Weights of a small mixture-of-experts language model, trained from scratch on English Wikipedia.
Size: 12 layers, width 384, vocabulary 16384, 61M parameters.
Experts: 80 experts in each of 12 layers, 64 GELU neurons an expert, 6 picks a token, a sigmoid router.
Below are experts of layer 6 (counted from 0) of a mixture-of-experts language model. Rows are named router (the router's row for the expert), down (a neuron's output weights, with its number) and show model dimensions 256-383. Each number is 500 + 50 x the weight over its row's rms, rounded and kept within 0 to 999. Numbers have three digits each.
After each expert's rows: a language model's description of what the expert responds to. This comes from a sample of Wikipedia text that the model never trained on.

# expert 59
router:561474380590474520475442579422563550480529488453473506524517522505487573492465479453455532412496442521536451542499467508502513528570470493575470554498472574408539536494502492456401472487506438488505579533459496526526537495498542454485602492494565513511501511496558562524464553477501500493512426502468432588490446546577515485531541458496476522481467546577429520456468610474466499530454
down0:579429541486489518574517415519372407463500517599463474532549433560489502499438521459435518491521466459483484466524511444469522569515424529472594519586519583624477572501444511531560558515458462486473414417545553509537553480482478493566473540565433529546533508556487461469480420503546554438458465573447437497402521444585510500485529628589471463520532436512491539488501516477536515568497
down1:548484467612447544509421540504470422498484535390480447400576566585504466464456452499449427504566540511490536445446500548526459455571520412438524478446404525512543399547600449508490417462465505511449518551554473588505488514430504449394532523442483499517584546493568519470512540522556508504478415449592476505550476551447500503488556576499533531491512450429583535475451607431467490473572
Description: Geographic directions and features

# expert 8
router:587527537563502444441481531464570426500443455498456469533566509526489528589457428515579532528578527545579535514454434487631326494501532615633488612566492470447520536454504475465488522504537489522535479569541472517517540446454567443514513598480523492508443474459535441480593564562515419515437547471464487533431497494497475405488621513497447475534541488533468530491570451494502505430450
down0:548491471417488212414501499496559459441551449467542477516529507539519580540460530879561494532474479513495577462562413514392526545509489504517499518487550523426498503519511513457489531554462474538524486502504480485497473451526540434444503704473513482514514420455476464501492521539536540457550518570518459492452482445490584472474458425497490517577547422466439533472474529500554478528466
down1:499521488539499252496503466468533465521523474483484472498519494577546477499500420893540517485530449496448459581511485532413416496496500490461475501507491541512547510480500454477470515527534517532466463527536503517445480469490552469514506699484479438488588441483565465487459587509541524541486459388536472485461603512471526503492475555521513606519490436513432484476542573510501538489536
Description: Table cells, word endings

# expert 17
router:484571482487490531541454549508523502463516455428453511653557490620404427490560420458471512499427537627553544447548554453483542550521460521502486528508577539464603491587442483430409506568445469613494500565474452458477552459491474525488549481515514536424387430480447474504489517400532499492539489546510467503532443490428557465485477510545506508569578526482539522485563538452514558411467
down0:642440525503440465534561495497475552484512611514535504476547542508516545573423511449507540576465454480475459546459493533514454562494467547463543412538543547471535524412479555410555509543546530506477524462460514467497477567533567428529523464446446562569468464533484539483476489553482461441575590586573430470431502502496573528588458532479419517449502567537399509469410424428492446495559
down1:466470472565494494519532511524462521529548450422557453539489443364509471525382505538451502468567542383486500445531567476594441502492648508444467533517526547608618520468465447563580483390513407489493493423534517545503396480573618511417594539475583499567469532471565410467483594457541439576508404455494508535518483498459511547477495409496475515431555481439430495597566467537468506529552
Description: Romance-language name pieces

# expert 30
router:378499584577463628521517501447464538535604476581539493513489486552522639568493508466507470477526560625550460446492584528460520509511462604460522579497479468387430548559438395444455477544512503514467602499502507490460545382505409446579545522540412502491485453478488548522543574451520518538457487449477579546499521441487512409522481537533474511525498442475524597517510493526462486516544
down0:534484560511485477543527465536484476584506467590466526380561543478365603531512574427556501453526424467569516487451506407470427553472474538443510453503539485367501468536490477500459545572414567449448553493551439536458473487462433537471492563470587528451449504446503540516458486563612531500384539510558506580477462595509555533502441494484554482414653447535457459488515510503540502456502
down1:560558464473475528524499556501558452510545488439470378484524436511581478598480554566427529437491555550495466442494490564500456465484519396528594589535477448559483483456420393512511597571450521575523589587547650545500562519486520446486441555481509526483505502420560605486492544493478568550530489459474485503535492548446496535524569489519577602451419462528469477555438552472563485467591
Description: Mixed function words

# expert 2
router:485493523532539550475632573449501490539560457498488497530508554495533590554518474462496590514479558527439519559461477431393455408415425575566504516574531509515534452473541484532544469504551453494553490525478459469529478434532541494497510545459576597509476481564456478406542453430556463502547544483511482635445518381563458454447515425470432446493419494540418531533564472528522505566536
down0:546476471467443441463416443544514480468571465426496521531541523584448518473518581545491540454502536494486594492554469486498497513474508498544468534560553523484440525429473530504522536454507491460504467465436443515561549479489518496534653547452487460485436452490477474449469565479523598506437562591539439447560488474492547541441436451425488477499440426522482582445460507534552471471442
down1:539612485470544496440449549530545460548514529480512467468475454489511507436488531509406450464507519505442458477410502521463535446432510497470537482492519472557449477540601409513507460483462456489447503462505615506528485464463518460333471483530459423489536502505481578483577531484591545568437476509460563487473548505457534490539559451571602469527496398521545439554487607479436513518431
Description: Passive agents and adverbs

# expert 23
router:550524477534499540627429568474541565473572429529480511545429435556485446562489430451453495501485503579543473458537628479532489475486533514594451599637541509560438506490410525531400472414496472481607476522473448505539520474490443509488483449516530574465437480555466494554513442433479446593479520452569599458487510565494528416562461431548449511522499542501449575477559519473546500476477
down0:541493441467503490420481508557544546558438571435513481584569397566456586490409517568537482511513468470479570489466542510511442539509489537538556546436463544507423577559536496438432543539517500433514477530586571465607458515540566453527466557506478533528461453427536532448483549517457573479533510481553454457433547544499449603584550527515463422442443438393497552428421565593517483521502
down1:453438515493487539509464525585379556516564539530504494466561488457488428440424438490541514461519507554494411478536510540460504508528539488462548531494457508481632580493566468410505513439537591437570509458575462496530439504472488477474459512468508432478507456512473529454518500523434428505537436439493522497538526360509400564563446483498553570495517527356537468617551538423496554626506
Description: Title-case name starts

# expert 14
router:455493474582552524450468514553483458586555443502471450532460479484494523551476427468431451533486587524457458494524513447542462587468506575498419564518529458428479518471436415507540531471569478499500422549530457507572533456442606512454527427493502575601495481532502458502516498489506494542591463446528545541565526547436506395561518478471423602497530561432555511488544544509576429469594
down0:500528452447424452552430502563515492533532489494530491442588513480497556497444563497477416407569460581579497499515473522472497555531566647548535542482416468416449577431476459480437465484441481478473440454504517453554463535497614416468614538446554522546463551519422511481432579412466526517488567533497539484527553536461397568452570462427465490506539460394450559534527488482538468458560
down1:498496533489477551506529649448497497522468510508521489476508471414555481511416473536503476478483581500556549462540489464399417450587558478449466506461483477479589558535557473401475595509463541544467472531487408512483487467569577384428561530466541383506549508459489509470465498467562548439501455461565458472473520499572548462589542500441480519537465586513439421475534527444464596517460
Description: Film and music media

# expert 5
router:441543515567486533490503545453482526450513516549570443512521518551461499538514454409432528582493474538522458459560461539511449535502470516541439494486574589530568573547427466525468486615568526579485459567483451431548444546435490468474538546426569517487560520630454449585545511485534477433606501478432496561430481446580490466419543539525388536519461572521549603522577454464538478409498
down0:592493459496545472506587454579414479537579450555485519521431554595562549480489549517409499352514370425484479451546563476505522484598420542511367411569412431430515548608590542549527526470609428435511576530500538484559444532542476532467584624462399450416456474507489577533585528538428515532523517521492515516385515528429496464417457445554501496496534463540497487523410486577548476459452
down1:497514443548530491545508555543559440566495521482530389561553639497495480530436416569485538514562531519504556490420456577510428387548521510434510440594504589481576483536600455470517543493568610591493540511569560474490503513575515527569482624469495541499591548462534522455452570429487496542448477456558434572544472461572441520501425547504492552443498466393488510535524515544461534511562
Description: Foreign personal-name pieces

# expert 48
router:540511477593453511543539533475579428467435471428506460507469424449534541535439485452456557506529450549514427450576439508455445548554524623574558585493530471445481432458546438421493433498578454539519525619446500545550474509521474445546572542399570487479530497524539507491465523470480498542521469476462502632516430474571524365425483454554464445576414524514412559504541519495497456424558
down0:601472438472621343409430510483386476420520497499509507517478488477499494458496552580527463443510495515549422625560486530574446576464556515569515400528496539582474568536498444465415532550434449529544441540530396473506586438402540484428499621431536458565501482490469459545490486518576535438403642513522537553406545471490559473529466527463438575436536485479466513470522545431507535499528
down1:556442505514543499565504421480564395598545536412551396536578492467518500448539452545551426442535477497501400587452427499402500456533540432472617377553517495525541548468549427489452540478515517539563574602448443524522442584456505412429441526566493499519586431486547551436383510466543380512579496419530515570402485531469476528547504583578555543433485477485485502416530605450477525537572
Description: Place-name heads and endings

# expert 18
router:475483480581520523552497495476557503437600472482466464522443511516532583470444514433506564473531537512582479593482545472516540546451378521582509580576495444484544531425484504458489482491606392571508520521404508476528512541535559506565468455478603561493455447439518447506487511496505500527580514523471523532454381481571574484506503385509448432476508451528448475514536500469533477513457
down0:568574566460452401438544517445448491452498580554502489458468464583535480536514576557506516476524434524496430603420444519469446492606470526551462480560551523506542492561441526492409549526563505527514555471447355523477478431438531467526407553462490563502545513510521559492452507562522511518383538530459466478465561547527488477481449544449461562406423497556535525519525474519501438488550
down1:596431491613402499561524550453611431572446532547288409556410534576500476430526459409540507507585517418483520467484463543538457479477486543439558501551490498471494448485481439492517540493434524478496458512451652465508501492518474507504538518455506432470500495448542558560529588456503406496498425457601537553519589493553469557508590547442534502507479575478558481561504497492442481518594
Description: Abstract and activity nouns

# expert 34
router:457519458511490572525493540436598524558468416484548546526483479520476591541488486462421592552514576496477467424540510404589529466454433539528478605468557501536543444471521539536432479586516497559597458548511486386540517548509525396477589518541588574471503472536516458532485493481552477427519471503553457529524457461518500407476528464484463443513431513524528534512576522456490587506478
down0:581544540447493431447516487452571454540526506539456458451563589568493621515366538500561517515445511599471519512518565602535472417478435504524527541506500475489473489552570502405461570566492508610480530509530476495553383534505477525505530579572443511414523495493522500578484558606431473491544511543524486497542552540523458516429557477422415394458557461370442496453524497490602587473530
down1:547458466535593578451517554564531455480542473492606468464406504530408461391489564406490431462569546528481509569567446590449540493524506576427523514473505502500447552538452475499598491520575467476515544610481550511469526453474438501483490436531530422454495420490456482507456514476589456502467515383472486462463495402487563482507465478444472489365559492457499416471596527491526475547555
Description: Place names after prepositions

# expert 49
router:496530483488526523487475562476505482470513542450542485526490440524502511498470496460539568534449493531577530554395528438607397533478488539610502611498519512489568508442514455514457469604571484555451504574532494544468461457471446489529544544506486422564504528417449511613520473505537470433483493463449537452497502482443553478471591525501495544529431461523464439533538479417511578501458
down0:440480462561474490449523540491545483502582430515468569489465498478510526487505533554470489471549513560422509492578562558441533445387492529485483436551463523383555502530481525453418446464509494497503566491443498545508469446446594426477492563436525487497502488582438507447471600486491558542490470525481477488464640497466494536462508475460445556524465494459449534555530461503524445441505
down1:441536452488509515431476635399534548561402573418526406569521484500445436471432459510498559480562461472528558450489533531469443482561522480457432525469433554516592537559506478464421553469512459562419507539497502439481552521548533568529510553481529464550559501439459505505501573474476502543455535535583436443468558503453415470488546375483535486466438502533581542499492554498561513530428
Description: Nobility titles and "of"

# expert 15
router:476563527520567534445478562477452526407584499543519521621473492486508538502507422442546522620451552537530381474505438464546454565472553519495447560468562507450579465364520473442382475488537581531523466575510483475493505355547500445546558452492475463542423458406457533577539504561504398491605491465471516472509460495460506458500565506471492514587490511500429527485531503510587538439525
down0:545433542553508543548555531462480442464580500574501494463565457508584603509481551476476523466439536514498555526499543543513524508444468512595487488531461524457461474491533477545517488546419466570545544562455500523534475467494514528516464525416431478412455508462531519462461636476473568558486494535498485516479488539398501578542592470466459572404608451396415471528455460486552546473591
down1:499419499562497453531445641477447544585385514563434412436502473564464463526532481554505545419503517461527532468500475515449475522569513504462484525531439485518548547604517480542481478403580483452449459538457520430446549533502487452532549556522418458449539462452480499470469484466374505507472432433613461453484557463466335452489578509518537522437472500514446489522577514417464590524466
Description: Prepositions in sports bios

# expert 32
router:413441617562444568528548549523446451570544490483469488522477482436494516600489505460484560474433548537548437554390566415549453494468480555545488509512521514557592519451585440511556510563586528547470506469500448549608513468537566505545552505594592450530454493480524534495518512521579533452389489515476492442492530529471529407441502521502460511523506436505456535468534549465421563393497
down0:483413476476425472409466418561580525581558461576427559462558470504472536484524558503569523466515489615427591518427464492390454501394419529485539454425513606512509466548560528539459491513546524518524488428560529530560501479471533436532496522471507444511553455461493465576500536464488476511502471467518546450536557543491553467498435472445405470525573445409472474454530501505528515476563
down1:512512552515500457550453505624500495529537572423419469624510502377538444524477570483507498473533517490485416482559432525464517502515590485475496529549434444470524539461501359363494511496547554506452496561465533539478446443510472547489526462443411427475495468515537600478485599556492489515509437441522506496499582534564459459597568425452485572445478544442451481600368597423476439589515
Description: After-comma continuations

# expert 28
router:479471452443519529490550525543468497492496530389519485518594417474459617550448449470513512510474564506410457532452558494458493551461536551611529524596493450571488535556534499522552505490529486547522504532438500536473487570563506504583584465423446429525424528512586477542442567464518473534500604419459541565501526457513493481463470461629442442511474576512519616420618477545453466488473
down0:530427480490471480521514584500456426536538450481521447420577415560387560516467513523483532404533492537397499545519505504583407521502522544426462584502493479508501554474555507521548542459577444507580560513569441498477500515452469471441530565475394453486474556549506524473555505523525472421505453481514530513515558525491465467427438435473410507536491456440464523458510436502476574517431
down1:570420456526455511569419541554523503520516475434493484376531486506505585630539521471526501492510577461488446403458474472482468473611599401461567532574543533442522482457407444379489523423495625567517547482492498557537504559509440413519516537406529470510596477504542570490492503506543419502451534441523506573618469504522488545394486470523487485446510487572491444539516496489425497570530
Description: Taxonomic and scientific word pieces

# expert 52
router:548461544563537588548532451530567500474566500434459475546504451513395506499472482426537491451483448557555509473473497481538443509494522538532493559573497477460532433458513557422517494432472437564561538442473560621472498510529522491565602459516519562522452492524574414529487569480565379479547463434429502453581489561526521537486408467574387493458573500528563484438601496436524543436495
down0:488535474522519458582502502481521553504512592493457515423508487473466443483527534561500530532417499470496471460538470488525501587501515559511549464432514538466425484643511420506521502426515453383509529449516448509417509571552561423545513548550540443518449544502474580461545543494500531445444529504573411511502578533436544464439428487467532469417491503490475452539537447501580486513433
down1:498445449542446532528394503531525423455554525420488420455388500493495463383564462483460410436575515475543592515543402569496487422541530472463473468432498493570558551464584450483459451621617511479461517457410502429429589553565533424455426456488461527515602403486505477437509580462508458590486443419520454475471452466549461468568424560546547541472486502492594494485539566457482421557502
Description: Field label word pieces

# expert 37
router:465548566527571551415446491562546480578511438483571564544411515457526564592478392458459542549427498514604443515495488520534475465490533542432506510455466444527509577538475455424485548553508502567409504561470442449571599441572503434489510443435602440533483471505541502506585492553540439489516508436441508499489463409493481487494506532474587566586537516465495473454479544545532554497539
down0:464399460447474479510512482474516437525576450491503434491525525523469548495549448500425421454555518544605477459537541470503540550491502479520504478531469561485464456527533415490493560615460534538644523445501541505533509524510491624515439537439467558487494513454494490506475540473587545491495576665525532448607508511446510520496438413444516522537534397526398568490521538470474466423445
down1:540480499552501561524583693490531486464495549561508445564571504484585520453483491600536510448513509487562510417438587529507492554577477500453506620601504503539471551569630488380493506556480517508424571492458541515380442563423490531530435492461418485461544506497586555495453530454468569570479502448566416462482547512450535519477528435506500470521491470493581510488438455481479480511542
Description: Reporting verbs and conjunctions

# expert 45
router:415478583570564507574534571559555449541541481484429503611551464458481484554498506459582533554544496507495449519520429533546490493554523537522492539528502529511503449447461484388497482469506414501447475513550533564512544525481569492551607473569495508498320414530449445446550461475509440431507367462491647452549449481501503460471544587574433560522508459514565590376530488486584543513510
down0:516513516523478455448503433556465498487492595443510444438527513611441542438539508591545485464612538578488498547487527480470522578525540469553524547436493552385434503633485481490421518436508547476559525515660504478422553455439510466497432549517550497503441446400473566412455564462505513450566529601531487474500522541507550473535490547418488568456543469469509503586481511512620578440542
down1:547465484500536582477439480458489480566413490490515393464555496574485516435511534502487434435580539520525503475461394546511507540499539461425521433435507513479618505517547377500534506384434587451494526540586552518417554491490514392504491580458506407535556500479494476455496573469570472491550415517505487494558573461442447523461478531496520457497554462499545488399566500452430545484474
Description: Team results and statistics

# expert 61
router:482578536618498530459522512481485519501503478484522491566518533523528519509497496425512428507544469496603530537486420535518414543572470479582498485498526557547567490492489530478473531442604565524471518529458435518648484488453505460520493538481509550488513443460423426627513569555490442495506605369436512549429520517608389472466413465447496485514438469498536522496514553462572656430466
down0:507491508552530521454421485437421503549516511413538459528517569505466594501499546460545364473559502463595619530437502501370415427503467485449460536475503541527554498440560555507619506481498529569493463557494503483563454561498492495521518531487519508477539566437550550504482591503569533422379532529524488475481509448600501460525401375452466407480459475473556509479462481507529480454527
down1:484505496444481519407399508486480432500462418442515444533496460518445459447490534542422453538491548474460493513440425566519490497432520442541542482555467516534584467491473496440523570535572531519443519481513435585413529571457400541536441530534445552583528372501486447504510561394480439457474437445503472467478592493559504520447504529527467424620466443516530462538486528484535546550455
Description: Asian name syllables

# expert 62
router:480554499590484586475550572558475413481540445517478442507540522471552532538530412452424488574470515493489494486452455394462405549442464616499430579560437423557586560466435384434525536399624501485474490543483407490491585480475525460452564487538498559517527478553489486482445515515531464489531569528538489522488519514537526448533495530502414500522536450486444433495595516476613488505543
down0:514490429448472432506511396590389473440520501493591446525424555533554537549460534496522478478540476496470538490558461450431476523509511451518470483455451467461468572529475547519429574532515542463473600469479496484431555440410548439485462581490540383452458558514512521491448585503416501516512494521477495497457492435464571464500505412479471520500463465510532566440497440500533492464587
down1:522517620505485555544456582485479492470459509550566484533526535497560395437448521547489465575410487432453572432468500530403402392493508458447537550589465459508603593580465401364470525556565400507407541450511540492440555474504586444514529516414512416401603489479540472491409652466478383473500490471484426562448512516488483377567447443531616495557447574477442406503507494471451470545573
Description: Film production descriptions

# expert 12
router:475592542598456544518543567549522492428516467451471473601474568474474504593447516436467543607557430584508521430506495407562427523591514617509486562511513443471562514521455430467321477480538515536489500548524477469487522516531548456603516444515570478537493474574478451536474492465518607509524533555471509466456383531492519454469491495540441488502493520547458593520467488518469464506520
down0:504379524501511503581532495494532634459546595461491496521611475505444533505455463455484492561497467514422451514502514523549451535543434511447452532511569518439435507509458495465484448449409407410490544499516519481488478499478567493501472551471533496506407568543558463539535514581435478472519444609586501505444542401488505553497480517517445478379531395407474525488392560514490525573493
down1:581527491496466553428520575499560477567469482535489414459499519511498492414481527514606458446455624485461522555455494572480548508481534533515494477475497516550544409542542483521554479513563556537422507519559571499463545638542566517445467491447470500441515388468523533497473537472449457439498422420561550495470536447454513570592576479588594478446497461549491439501553564535460535527524
Description: Government and politics nouns

# expert 4
router:467601454509583502512425586459506534504466456491480529475468426553530498587584389466440520436499520582511471423568606520528471414496520519587505534540540550574467503504446484540516471413484478447491459550526519532561502523502519498489510479474464566458516435482470505539485479374520524537528597448538547413416509507394469414600422518553542515485491482435436437453508435516479510542543
down0:471461533454509463441493512573490542529497426519405429373450457603456552548466502501509495470503553480440537469516473420500471516425560521526561537573456551416490473489539483532476514541541416466509508464542590469585449484417608528472465518516538483458545455537536502545468557476522582536554531636527488469489493440574424483457463577429513444484478554425493452470449449488491454486534
down1:507508405522496469560476557523511460553534577405420372498450482525550388457495581547421456494569510540537480423454511520381468547499478482533553572512449547512540608557505438496432587473477536468526544439499569498556531503507481464400574556540440428470539476434517634492497627581418507442468510483580492520418480445548414470516431414476436572456533467496503470557514545460490445572451
Description: Table row name starts

# expert 43
router:482516585603536576461533550532631515386510480449531512583419471458544589539456479455439524552492556521525493473483574492459528548596571612499501579556451501482499505485518493387534560539526402560452574576417493546458612350510439506535523410492469581491470458439539541509520490495557504538464507488514507555514503466470473441496497545484560544474475453451514564432518470502494476470548
down0:433523460456440510563537461520572438554514404577515577525594555536424555536534507491424508484531475539445565460427494442464480567399466516485583397596562533418464473450510465443477463489531542519542443525465536546576496492448527510491488578482516484540428396570488428509552456495537442491494524478407454531533538591619503482539492425502413519521538481468465511498552509587444506444481
down1:568502629498495537573539586431600393509507484413549542532491475441527408471484536527516491482507483455566442414511581529511393465421506426439535516603522514555551571527440508447513532487488524494497505545522533543490560537520509501495452553491453603434522466488617538479538509455472501511552491373562574474457560466452414544527515552505439503551513505527590477552511602430499486587470
Description: Phrases after "the"

# expert 1
router:558477531563527609512661493470479490463473484536541540517538434441377472463471470463552519484521573594542483468525543465495464480400472488478472471561531527447592463467550510571501559597488455611496537528465464513533464453494505453527442407498534457541540507522542432441460511499537479397549517434527549560475432392575569474479544454459466468586530533540496527469448474610591554352534
down0:487478508508478525497485439549462441486509483553480557473574544520518543543543499352497436428475539459477475583523530506496513476573489561471457393598448408442474473548559503467497559508532387468510547468498547546565447476459515474597474528484536505480489455427395531523533491522578532489477529557508539430552549382524501537507466454454468490510560483446396536575434544535534413517526
down1:420507432489478470503480500559474479566527527434508473528454430569500465460442480576446529535581460492531492464436462425499456439599459483479476578574430446483557658502609399469520495511491531472518481520448505453512535548467494445472474503459540453455555543414539414450416513593443459534457512536509556507463485592535499504508518491464495506483526511565517470518471539488547507511472
Description: Biography career narration

# expert 13
router:553569534471503545496590611475504511461437498470518424544565500471463516583521540446632551501444418518482565528456399477478414424491520548542542584507547527516543541480509468498511582527572476544511542472559452432553437485406536497452482451426661475494465516618561432436535510498504431414572473485504436558484506479480536482386551527484403412610527467581431525500589538509532546403465
down0:513532540466417562501528428532466440439565518473547559540601585512501527520522536389537495471478458423396575537492544485532545500496492506542463468536427508448521490429563564476519563530483471524488639475565473484421484523469495574511465572550483427480530538536637530475516574583440553509461466546512519410476514495409600503461398485459521523472522432424469464438478427507512476480454
down1:600469538579501457561438481482432395566550503491446559470492431519521434498471442609540407462482522444535517534489469466490480556531555421477472503424401423443549500441588411490499598499510435450498561545439499517576597504523471449485448562537538541436550477489570417506425469481476468468494471538612576544436579545557552469524539544474490565457436568508504479469477438417460503482556
Description: Words after "was/is"

# expert 39
router:545469544562466575582624550522572481464545454462546493557559434461460500559525453454528483579545454567467462434482439498511434519474576533498483521532487455522575472408523511443522419565511479578472533517495509503500483540472472473524548402536499527479466525509568442461528502536506414418488487432518559480510383406518498404447592522494356511545548486532591564451530546485596488433522
down0:526471567458480560528457492538353525465490500550439525484438528590452539499482562408485513460473498503469447556441528496473611537484450516542519515574479457460394553460503528498382462517506525489540500534470466425435649418564543497580536514581488463447516549461516486500517417546489342608529602526580401535415503429456433480473464477560497488532518449416449483534445473477537441504479
down1:612438501524416542499482585498594526454482504387442435437464545522415471424453536512444489515548484482507457539484435554485522526433522456378482439482407542543534504496535427540439474455517521364530508577482468517418527513468542411483508558628417490556579547542508421498413544436455512572539480460544554527461420543493498461543468578499492597473593482531501515470567525492501484553475
Description: Sports career terms

# expert 3
router:516520515555528477552606491561529459544554462398510441566521398518477440516457467436450500498484564534501472571503525403491430545551591563647501539511452462553474521473492463433633455356560397525573425543436425544529543556502521539584587446500499602419460517534455452534553601533518445483559466381464468543447522539521502446442442465484433555484455484501511503462607481446534448502508
down0:585519435615499451518470478513437503542551458461420511505449471434485533499495584613454519463561571595443559569506512434469454548410529604504461525400541510374455576482561505517476510499570429426457470473441542476525437532467535478462537567469560478386524553460479508566524573483515515558504554607529479445509560520500452476516510452363433462447444483528514461544500478573517491542454
down1:459441486581422553560498495461564381496523496431549419492518454464473442476490526534427472529480545464507584394441474500548440487516503449456473555541496504471521538476506451451503492478485496474493507554547522427508515489498512481527393541520547465469490406465468475544433621447508544443467476458450422516463553519500515492556525504495545476386549560482515469608456506538479480564474
Description: Proper name openers

# expert 56
router:474540605536444551489504552528450541574442483511519510521536484535531604574475493485571540555464487550582414479510480507571494437388498532528472524568503539547524565514420481522468526557529497523503527482501455469564487548498469357459513540533518349507525541614521485502581493440544509496457497423458543516474442398544499412457578528560497511520512543554440520475548480514517506445486
down0:490505556505561505426494497587480528425453466502525472487450530539545524529499585423484468502534561421498422524407485465492572422546576466568433491538524488390472541527563517450504449515455393506460578510502523418435439457501582446384514590411503597489558471472505444557438491488534465577448529510526474431485494521521512518494505575471632508540538535453411429563402475429548530447476
down1:479523443461456475607501537545559406551461424516476314472531525547566500510521509556466522402605513499532436496463462514415551542596537472526504551559506500453481468480528306427530513510563599487529543582475517547531523452418540594562520598476592527471522532437532470500404586457475528461471469411525550513484530514507439429431494467588461548434571542512484400557534510465465540506490
Description: Name annotations in lists